From a checkpoint of a small mixture-of-experts model trained on Wikipedia: 64 experts in each of 4 layers.
Below are experts of layer 4 (counted from 0) of a mixture-of-experts language model. Rows are named down (a neuron's output weights, with its number) and show model dimensions 0-255. Each number is 500 + 40 x the weight over its row's rms, rounded and kept within 0 to 999. Numbers have three digits each.
Before each expert's rows: "raises" lists some tokens whose logits its average output raises strongly, later layers aside. This comes from a sample of Wikipedia text that the model never trained on.

# expert 41
raises: " the", " their", " these", " each", " this", " his"
down2:608593517520533538506472448635535492474530492572503508527526453506451509536494510514456580489577512543479462448491559498531486462497521508457489453453540500530493558440541549514526518505584482548448507458462517484523536479501485517495433428480502473450533433444582507515494544529490472460461425469564473505519567542523535473519439503468430465536525498533489451545530497559487448536470488500455565506542487571502447492470545489532484547506457501553516538570519549450491458519491510486490451551444447448516498516461497424503504578468481452429560483566419537572494517381544499483459519480517545454482518497561498464522446547533511526472541474472585516508497449486456486605507514523532544548476551534482497546448428516447472491510506534485497498487503478476530453520477489
down3:466442467462451467508484462466525509451479465472575453541507482509559485518497489462591469490477522499510558434498504543511478531599536507505489480551547475543482462496515406516470472559465477598509519483514529487547510490468491547498464549465578492481525579493494496507491519469466488545452527499545508422512399491545493593463462512532502511460560523525535416566523500517493457504451397529573515515448482572539533493520411530533432508449497471507530469523458478539491483461492499477499466468490465501498505494567604545498519461487512449463498499456537470439544516468506529452545465488549499404480532476454547538496546486479471542515499490552508480546559383544457501538532517576544558479556481464539441591478433578469461462445494485516504501499427479454511518452468463
down4:523522550520454556506496535466546471523468475534501521533471554532511505462533490507586399580477428507522406467555530505559512516524495516572542458442508485424533634501540534432506508433534561504545493500519432497529505542493502536538455461554425469483531392528506533544518451467460576506473502485484534511483477512470475469495521491521470490507551504547534445525484444479496471527485517489476441453531476466479503538470506483489496518489482481539460476466494517553461480547577457516478635425468586470549494524446467590522530532492515490483493531476483499595518560520510480523485466551527524487496480566435458453551491527538506495548425521599493452499530471514514474482508409489462424550445409537499505501512493481473446475495482419442494487520542515526521531443498496

# expert 40
raises: "ette", "és", "uma"
down1:486486521479496483456543536505528498463503529547488511461527455523539488418520465486413508531509509539553513555556511461456525499478562546493494541418543454566499453523504449495501535488498522572485527566413558477531516574449440501546514482458489463513467554477490513466499560462492411466488551545503473535565381473533454508522538538467420541435565492480512535533631514519492472466568490469435562481577528477481543469520522518457539479612460470488493502607508517558485556490532502551479534488527477517522482502535495537561450498490507467483503507569517497582504449431559489496505447543485496511492546444501509550479524564436498484446484500520463504496521492542469494543559536475568456500512540548437480463515484469470447492486498466532532556492585578589501512499550497
down2:545571505469558468477554512536531536449576549548490560467476564441552533509559495504501423501501539558462478463489515443576494498475453464485559416505553511566545487503557522499481470513470506487473496532507472424472485468538457506501514499534451512510588555520493532471496536542492496540547478515459543496476532453507469522477484453431476498430436532535531479525597473544548491527517481563468481433470404494511524519480527598482481489476534519474493536529497553462471508500504470474519582519470493530496528565465526441460496541439437520495557448524488477460542532497536488494496532525544483589500440505492447484561454477531559471502486482528473512473506531596417541457500522454431462475589565423571488518525560547452498534451520473450477506540552590563503489461414484
down3:456518537432588528615447484552486460457455569504453495492498431514511440477468499533564551486477564473460520560456525534506508463534506541494495457505515505499484510487559510554506502511548427528521524535583446503470397486562543578558502459518482537539537515574446501518523431438470507456500469501523500536472423471439518507540521496526565492441569504470537507467514492528513497543477439496533551482499503489539520510456453547510481506535551490465553510516504525524505477468603546536555499490513477419561410553496506441479488457527518488430491523493438508513501514532529480481516457522531388600535560496532493517473508557513559443564506468533502484542449466555527499504539445441521473582482535503483489534434475534482557510461503494458487497431517562463529487398520448

# expert 16
raises: "Career", "Pro", " Singles"
down3:510560496454517545512402549543483492498532569504488495543513526479531499606531500498476560531482561444500450421512532456504513535561457478475475440451487561422525520507514515515495489523521479521569528467526478572478477549456483521547442480472523557546464562497452484539590504443482482557544474509511551496479532488453444424542502448556425459496497498443489529577459400471489479564513464561575528437544527496523481558477528462489542549535496526559576491459496498472520522554491443441463537490451446498459498474452479521517539473455549450507542456579534444519491505488477523443534531525570504497489480513459505470529479571477576533481537464507497466496527335554470476509571520539520562468483530434507455540532495459458525511501487510533480550477471534496484494505565493
down4:481401489525502492470566466483511473449465524489501473508506544550500517526533444487594574519540538557556472510558477526517583528477511483460494538523490589451537472629556523533515509531471461553460496491512510530548489556583495524488551518475448441597483507509495500511543488505518529530548487453482456513440543511525557511522501511514470431387543448457523518575543494492490484482509457536495482496475517483613497486509495491448525440489455494503416530504489473560523507422547527469523492589534462478471470529554436469519516533474524461501502417470498471500484418478492420483448505544554520497526516473467519551511513497494488453556477455539510489496464536534435444450471464513535551434490539485529492436500554535579480428470422505546425534534504520504563491489542408
down5:505525471435563537472499500493479484507556421552506475448522457525525475478474468493396454492451490484440470489389488477535519524502597485502529451479498507491503480487530475540499491441446497508488488513512533483542512478519502514507509499525512551496507545507493505568483466456490600485496549509517553496505538514514534505551487510489546537468465521597530495496429556538525505463400461469503466462519412508557401509490489417498444498515463485505490447511558473427487543524561495484537484522507526563525471490503543518536499488435513529460539466456528455521464473476481552525509464433472512516434565485546489516483537519493517478420533545431468439593499324440512518482524498453540566455502451506513534464540520469403488529437523473552484508533446505544409467517541584

# expert 34
raises: "]", ",", " |", ")"
down3:499564466506481460470505517447530468522457450551569474507541526494546568417456540475463481496442490495455533487541494503498451455520515443562562476474484490541455562536540468473581423500551449513470543442511507510485415493492425499517538472623478479486511519486545511490469521502533563427483502506518529425565496508470487505474509530483488414523450433471449439585480495479523504511478577498424550534521558501485488514519463466487546487483556410454495538539575496530489478532549505470518479553515477486479541500570425467537543446473482461407492528491547460478525482495499450495474539518444523569404488502381468598550527491510447466431508526505458491530434444475428507471479531498503485475524455460484509514527432544526433537510535504515533487560503535554516508527462507
down4:542533507503482453385574441438498465519483538446500425528525561542502500468492565483511504466463535483534540463502430531538579507504456456537430510520505498475481591531500498536467526435453519606495479491492497454465474523421518505533562498476468475486527530542492560490529509491490476516482464576511538526518518444510510499511457484489487552415490441496449490520464423487546469544495472520462530519496560474462513611494463506493480488548408515496520430503463485537481479484526438550543493507530517531458441491516577512529562543484533487532538455485531486497422502496496507506490497472476518486531478457454556424537549511503448560490507512505493478536587431544513546448511461543494484615588471466435484500482497525492473505527488457501533521400371500549553558478430443
down5:493474407516459465461519503539460536524449511500497509458525466535438467459504537520537445471529471498550470491543517495414491511552469446457492472429525637484471512486453498567492533493525524461496564484599481487427541465491508459526519452461574471461465515478521494495501515510567530512489457422519515501546513485433529489496461476546531454505483514498432453509480524459530484527545558480510466497457498479464567496441524519486542465442483572479582520462536491527450536483548501505574501483542552470553487477473491475499498644530480517512531567459530494496512557528597491552478552553501524493504438483487511481479503477491501470459521510412566507525488613565478527457490552405562560525529464498540458440500569459513420574420495533505483555503550460449492499492473510

# expert 59
raises: "'", " Jr", " &"
down0:551486485527541441511495473488503524449456489582518520507506469504495478520514403495416495455512478498530459474528502500482494505490408512484474499498478563480432487495475493455464488577529494421581520532489474473526499475525510508483441508463525552448465479483492500492486496541492561533462521560493451445497454473530470427502497418484465456534410506444499494529468528455488521504559532399562562547549513408511473503531552487479554503463560479458413602530514529584517442504459474479499526529517554529488574471527442469475547485566615506507502469512498461509554485545476493585500432496476477514482550427496483540505534520506542576466497438458459493510485603513483545452485464432461518497484536468539424533438547529480495534467532418561581518486529482504487535435449489
down1:510478513524531472527474521526477448498565528523558504489537540443463480560426507510526463432422503477519561517539548542516514546525557489561488449489456444503467436520527529464443504461503520502517513508529453419493469462570459476460548508613488503610423501455405456466490468519491488552535468546536559498468517481463528526395507527508455493530459466596453521543480544560522499397524455518482477482476554501486535493448488512538454521495585499491523482470493467450540463493467509484520510431444513594532508493491466491490427551482543498583487517504451467527524520493542514464538529483492558481476508568467462509544495522564536478507503510524549542528525424431497452514497441527527509444496466568458552524532448518469450538508471495493500443548463486455469539554533366
down2:481516533513490477525524490432469545554523510476557529511491479523563459469476508472496527492470431558472428415508472523513538506535483543459505470480450525561472414581476473556482427484475487496478537528495524533444522535460574519502482546476575515539481503464449436429430431482530548505537513519462544517510472484452469551396487528509509492488491506396506521481506426469491518521530516520534497516567598544547506447479574488501479401523544578490513586482483451489554488516496529406490459490474557429535490482457494517498483559466465520487531604499562450460435467474508514542439449556455504477499501503476517497448481515505521531460479554499513458633469565599497501512534517457532520497546437448535530484447506531486522474498479497507536481493535573550532456495507435

# expert 12
raises: "sson", "well", "pe"
down3:456512498442467426486446462563492435513435472520504421497468475519551521498482486493425537499535504487478512429505523558461496455490461456498537487522453445524552484472510478497519475497508436511472452506511472527539477496458484490458495516490479451423515553503587502533525565445567414479434453490484553477520491475495507529475459550446478464470572480450559550472546479537469490427475466445479429480567536478597555482523488513532528447526440477568465471558526481460479557551597480511542529500424446500531436533574485487438474530507526496494492541477493522491484484539510481494509487564541458485488482459527491454503499525519436556524495505508442406546457364489521516499455521559507573555509470532477504514453551530537479565571550535564507573467439464591505509485472533
down4:454479466519515472446518491539503550455504516487489487499544499542559467540505450490508490464489458476501558498539440549508504450532509448498417482418522577540498513529473543507460470510509562465505568441550505563418520475504426471566559553489509604544511562510538498501476443499501419521507479462513532539458489494467482491549463496522538529549470590479452580569517549517507507474454523490493492547512442454540503487490585483459526502474466486493509465512513541532456553536536516502488386430571529453473501525438452462434486480521582426520519550570476523528501499494456509467492471546526436518497510502491472417516531493588525510419515419450486508519490467413437605488512508568490477507492469484495484523481499542529467545437443407509493481572553524536494494550531446
down5:463566435496530520514522490514503515461465456456582479546555506490475478507477461485424466477449490485559505441531502555502567491423487466556521532460513497456476468404515427458527522558520577502492507487496540477511510555455526459492510498551529557515484534492453481577532534481469548492512507458571453578509508475566495475479459433516514454547500496543552532527476462519560570447495542452526524456540497518520502526548526524413481607499563457526472548503459465537502590552461501558480494461532464525540425472471484522457570509522530543481452481506442539543530466502438479509473466500513503507474468489469418516500592497563459560525520445536486460547537601514474483527511483504449612494455482532453498529450515448476547414502541533474475543471517417510568502488582507

# expert 39
raises: " However", " These", " They", " Although", " While", " According"
down2:477481453418429538429459540468559504466507469542481580532438530540510446462533499524517473524466433546432593481571529497451500562490516576535512471559548520504417506527498506471476495482462457473561533505529475547516499529475574518463505480493477528475540496501441521494485470500451498487514513442485502455500530523537496481545497480420465485504461506464457487456517437570498480476430512455486507575467450500512546495506494523491474511485507531445582508457556509420550492447458547440429464566517499508521534506440479504507476538521523466540549465535518526443580472470478528483562491536404491395437409554467557519457562543508500564486554452492570486442484541502577474484540491472516460517523466486487474573523493543496447404598523537495487437536509473483514500453518548
down3:439507422471471490559463540442463530493519546485525496492502504509437492490480542515407525496470491439491525525534515510504558502489494532481522515515452500479508548473528571468566499457451289488548526498424509481468504452512478499577479565434518500538462497487506583477470512499507518603584477443457502483482462462386511542593529490499445484526485486507492484577507457493475491474549419497531533472516517520498481545586494514509479527482491470506538508552442481548514511506450511496506543473465502517508478508429518466481467525482495478526489534532482494500512479520476459440487506541516503517469509494473546502545491503451481553458559525466501478524463281526449505535475501501528500485507450472531515544478472512504465484558535530527484487440464483620479525524545455
down4:517549447525478473531525472464567467537424462473518489431461482472464417466504462501570499388483505475499546516537456453521513580495487499465466456442523602430501469527513456513510505419513442471523579435505456482458489437493535501452466452525535523498507486484462476465472521499538520527496477452485548514481541508544448472474528465488440539419476524532538495614497477460511497440482564488487496485502442444509480557490519542561546433550494516513503556533464562573516537526440477534488485512543528511565579383503467470460464477491521452501508528536522496462533488482451466461532437449459561514481476508551529506443467479517531508441455504487498436490493432552433496515481511488491589464441436520557492492505475484504459489573438515503454407399528502457551499493451511

# expert 42
raises: "iana", "ian", "ic", "ians", "ice", "stein"
down0:618551500409481542492498495503506468512451496493460592497507451543454531506554552480446533485496511579505520465524502509501493571486477479479524460590465453474477563551485496578527503511510508470474475627506485527443471489543527468485497529443499482559443544461493521561445533550523530444570535555520537476512486552511567434440514511496464430483486476523499474559463498463528436487523534490446524500484473465443546525424477532468465477522489526487511481441547490490548479480481539461544496493490519502481465490508492513544559488497506490483494429493497487541550445550546501541474524526531527455443532516492450506560519527481502443564547567467527465467522469574401489532495493440470496537402525499478430465559517515528484568410426448524585508495534574563616517487500510
down1:431508486524488446562444543482514495459502493550542510532488499442524468502509480476456518491442525519500454497451504536431505551507521528549456496481532520452544515525514409483560493527530460440540496566529510492521567490471507482431484505512529507458459601486537539458543491445503511471484450514488507469476481494497489517565458495476521545522544512435532478471472518514486487555499513463480485519501477585511644499443515489455629523550489420484475581514496467522523515552488446528541467440491415548417534616536447545450473499542443546427509482498460577434535521553484439490453523583480489485570512540538498425544512512553478443601481505495459514490513511546509556570516508493496514451482530498494433492500553513438502464490506510524466511537530537518522475521592574
down2:542484476423530453495443515544469505504458472502471460490490476499505436466465503498521513543543473484506559477469525492529467575461488542575527470551489497391498494512497549553444477488536461542490494448477525440528511553474544544506568542523473521480523562487508473564570609452534553458467529481537479538478497478528463468480488462510489504467418492550563532494568488446476433547562558522526437481486528577476448471473503519510540438553554547500456501468516460495450501424483539519461532498517463452467532438438413500610544480505587574463473520476529517465411435488518564441548468532556488471514465516541378539506483526521546544499520524497520451524528484487522492533496452519504470543473471490569525532521548472438494526560476457530543449425525520477457543484522432

# expert 51
raises: "ase", "oda", "ura"
down1:450534481473527500543652552511459450522547424521539530493500469502449514476469503488484371479557483465532540471486471522527544506483501466553476473523439527477466498472510415551473488498538575584555480466527528534514489471438445507371418462450481502487453533439477472517467397527446489450564516536538517469518464467444490508495484510455521475530546492470459470511525480462442413441451542543527489460496507470477508480487503482527572478475466567501559548508559559579491527494484516426495471438491562618547510448494566482465523489481455496514509532534509466514480456506504489520510505530472533513528390453466509541467513513456500500475543506517535477533480553522542557572512510530485545465517488443488449469468532407561538533503526502527534526542530504528558473491494508
down2:488475575525495515498464600473502459507567438487515446534440464539542561447509486410461431542562460581503505482506499506483568565436498424568561457433553465472473444450505507514520515512483550520551481555432498477427540516558481529466491421461554572458487514541507510534532514471566538505553555465496533494519539486461543575579536515485428547457548487476495458482494544434549588516539471540444501497493494517487400540483508499493527489476472552521483475522531504537482462507495461559510507589484491495574461500522481484510437521496500532533516521441527452513430538472494541414560553432499530458490507543468458465467515512477508486460459488523530496449490565525488459448608502542500487459481505474519540448475522428494480525546503568489487566529468523543499484550558485
down3:454484462526586487554508463514517465441527535501512560513484549537543509547555508519571547514465493492510530547521474477525542526511525473437493432464514556474557507548484561535437441541471509433410446547495513539508497474534476542461461506483497509591484489519445498511514448513499454527543512508511509497518489427455531537492492491430525507505473471458458503392531496496554568428492544408592511487496484486493470565465547529575501444532519496493491408506438539497473476414500563465526481554474462479508473489528458474500557488525540475582567429569464470470487507535499436474381519507492542463481522534508587526478503476463470509518487555449490474464471481493557430494513529553581495531578503489467500449575479529508498491530478528539499406503583532586450499512536496

# expert 57
raises: " ", " the", " that", " this", "fer"
down1:465481459499480460482516475445483455510480461453458471499613452508487518536522514501477576472513548526448534536491544518459517445512472475534590463535466523444462516500525382586457535459472557442517512560493567507436428467480525415455473482485568532580488509508442426505502462459514487532476545504484493479469466473501510496499460481518552459513519478450583446500451444508523460437475400521507543518460524474443413520478524503476454488529519465438455462489515486556423498498441514503498457508517520495507521528471487576435498468545524580525543528580574423456530481458482495437571489519557547548553484437508426508512521520476522456535505500564527506553511577458547462509509472571439543488498519463489470497499465404529537514486517496561463475500503530474499566546477481
down2:492467461464541484468469448526520470513495552526513504521463510523459526436557516515504531492562446554508503539466473495525535469602590565496448458565513536480554475530480606441475453503445468435469453553513550495502535492500569463479427510453509462493491530451451491413450490501499460492544518516517518463530544519483550585452507589479465434573456539529576408432518538516547507497486547421540511512447494494480550446440524512468509492509535521525490484508572477509559490539479492475535539503433497475512485455569475482478514506433530491571469473510486512490483468558524488568429539524428497490504503513509489487451493479397518510499489436483470490502457409518466526524525512445579531511514497526525606568454524518514471527485575476507573569430469477562547505531473529
down3:562461478522513565502465518501474497452459531522449522489489418535506452515490463515525561481524550510463592509495511477510403477539457527482615448591508459410429560428461535453495503552479446515477530475547490515503465470496574513527502475508491513466564470502518452456555476529479521504536573540384497529487493466551564538456543530560549486514527517495507519542475452511518471561547579478537536488496545524422542538510546502508472516544472480445432499542492541518491506513463497455526474481492535536515475486459551504463500524514482450487533519553549542558459570502508424398538490525576490461574537456559490465482432563464516547523544589469441453500560442538469537567534444510481470489441484477477444446500526495533475482556508482473505524443521483471431491510473468

# expert 3
raises: " given", " also", " taken", " latter"
down27:532522495480483424509480593496495477580463502516531507484495496497532577535508526525539485533474488446443511540575549517507482452518498437515519531478517458491457545449481435522457512505464561465547456501523473501471505515512459516461585504481524513556432504445537548579496533578537492492437537566515456479558469517539483532538530520474507532526564488562447528441468537544441482472488419527462479534504512458505501556477426429501541464447513490533466503494440464427488598587599458508483487475434505555448518588596520502532537478497492470489464442499583480500538521514457532483507441451520520438499524447483522445476541580559535432441505438507472545543502542476569483497524477449564417477525489487475468449546482539513474496451452483493491462498443459542453475472554468
down28:573523480506529432519487521516504472440529488497496443440492491493546515469586498470548511448504501429483541515501518572516459443539530513571549554502499533450426490471465531526524520585436471521522493516590490497458493545483522478457435493523562561453497463432506548494469545498505490541502454469455520474493555571544484515492452492469539528570413535438475446472456512460526512432419385536497486456466479483472475484468537471494466448510529523525556544510494484428514494544492472470454462514520587565539521557423464500524532490413513514509483488507496527482515521503503522478520497521504561539479476528527464473438524490508555425476552492485534517495476427425484437551492427463535474515470447524534468481439506554522507465517497577420483486537437516527512525450499662
down29:535430460444506576501501496477532484472533513535449480479487492458516540492468521500425484459474395511517564527470613456533529501524485498460450488506565532521479530419544526500508418459481571484467480445542500518501556501470461472489479440517511506493577501558464462452447504481403521495500443479472511569504553580470559519547510508492492547499392533478467490507527496561497514459518573488476442520595526528543544438508467517501506538510474504558479494439509518457516468489445514436538516504503513451516571455486460456533460548452507480505465466496507566522509485491481525477442499501457556544501456418521499481577462489511455547524513489515466557454404601557545457424495528420458529501436504516513455488463408575542463500495500442506501495574482547515566520470536510

# expert 38
raises: " by", " into", " below", " towards", " through", " outside"
down2:524503455463502527505561493460519528500476434500504474524541522496443448487474510494608459444489556545572503434519485512548543495461499559455527472576471512566467532479493565499539515438510450594529493482558515461483474574417457471501462552516572564502504484451533465472497542459479481522515468514556570477477478516528607500534532487495539449417518579545478506518565473516492550487474462506501534537499444469530516517535549496482471522511481515575459445496519571512499478510482489552516506503474538445402506525501462518511499550521467488554475538489503505496501495495509496510523439492518463506503474554453593464577570499463544497494555510546588470480544384577486569555470534502510582475410450446525504548455468524483484483443482487532472501565526465511591485445426514
down3:534538489503510465479489554602475492505583523460587518501530558481403523508534583482533525582406493555594486459491454494537544465469519534519461453476530579436487533516518470518544558527436508477481508461475446483521530530478455514586455530400492543451494573526439429533495554536437507531461536578490484528498456515506520473449545449485440456433424514507567397549552427520482507431527438555435529434441524478450497468488532560490436533535569521473523463444480511509455461491559446475489524473554524528528472496531560508556467527503544493507505538528483491482497532504454500513440505539516468480541502494461494496497537486476504471475536473488483470529459449532464513512600522526533544470456528508474496493492486500484492560507516543514526553495499551400460515501509533
down4:421436509521534530487517511578443524449470520470452544502439519523506491499512506509428502561480499496503519602499470493421470527487488546562493433523477495569572489467473508596461456519507499536418498559495524506538602470472435511472477504464488510515439507502480523476587485450550532473544471471521494441551468484536489440533551571501498495538510471482498488524452439541467512535499519496533516529488480484504495609499532457527496451520456538483514530554477429546429501608538470439540526594497538506493525497499500575504534511511469402469462436452450457538540431504485441505465491548541476485482428441518528497475482523525529488470546478507477538539513547549450508544435404478455573490483513452532483474535458421475530478447540493486519471505584460488530512497576573

# expert 0
raises: "==", "-", "===", "Note", "   ", " =="
down3:509467446501532591510451486492501506465487493541502462536526484536496535510525502500503457584569563562522551482421454456516509528458510529536511499494381549465549510438534501500523549536492486500472523557523518522499528474446590520532437540465524531503516490474520473418525501499495507529528502483490528501496498480439508532522557510531535422550494509517470494566503553504508549511455514544574525530508501475455518618487526480460569447456530505530468459447471544514555468569505496541527552513436476520467555547466461540423497454437453501528537509454425485492498466541491514453489519538420543510593508495538466559538409516471517496464427553520525498396454608537560532421519424507480493507571480486504523498531508543466558526504485536590482512520491529457541452583546494
down4:503475569518505531460440573545542466530460468507523520498530530522489558506424475486483506490537516492512528470500539470435501471454464489561502508449471476530468481511430486518532477530511465545464512549446511497465493487464556516511507549465536443549474523528551471458489508497484386430509474490492501461524435514531528555507462490504477527519511497483502491527471547495536517484425507527563483473527471530524479508464478535511507508487563475451454472535479521551506582483502506473515539513493551451461470500489515520517461530528428556562517473436461468518500450496519498572461515492483461551531491491515475489552460469459539458496493510529551576477479819550587549442508459541495535551538515487522469499545424512526518510469440484480535501497483506489516445512469445
down5:462502455475469570495537465501483457511461480567453498430485438462535485486546476562512479554500494454522576475506445479540555507547458515563532536505462555496426487520535526484538522484538503574495536475494520482482557458552489581498471457483550579389504451554522444487496573452560523522504464434523478467459533570430465543460548464480521497479534500450500490488539473475357480589410532522520481506422567460478482542487549524496433436533459564473510515549489497475481520505481529468526534515576433446504497498454552491496481474422565577473496526542533500462474517510462495427459493418489506480500434515442503479504460500503448527527483530513447491474440404507457502550441516422524519539440482447489497527550527515479505474536476499484544488482515517514540492438443485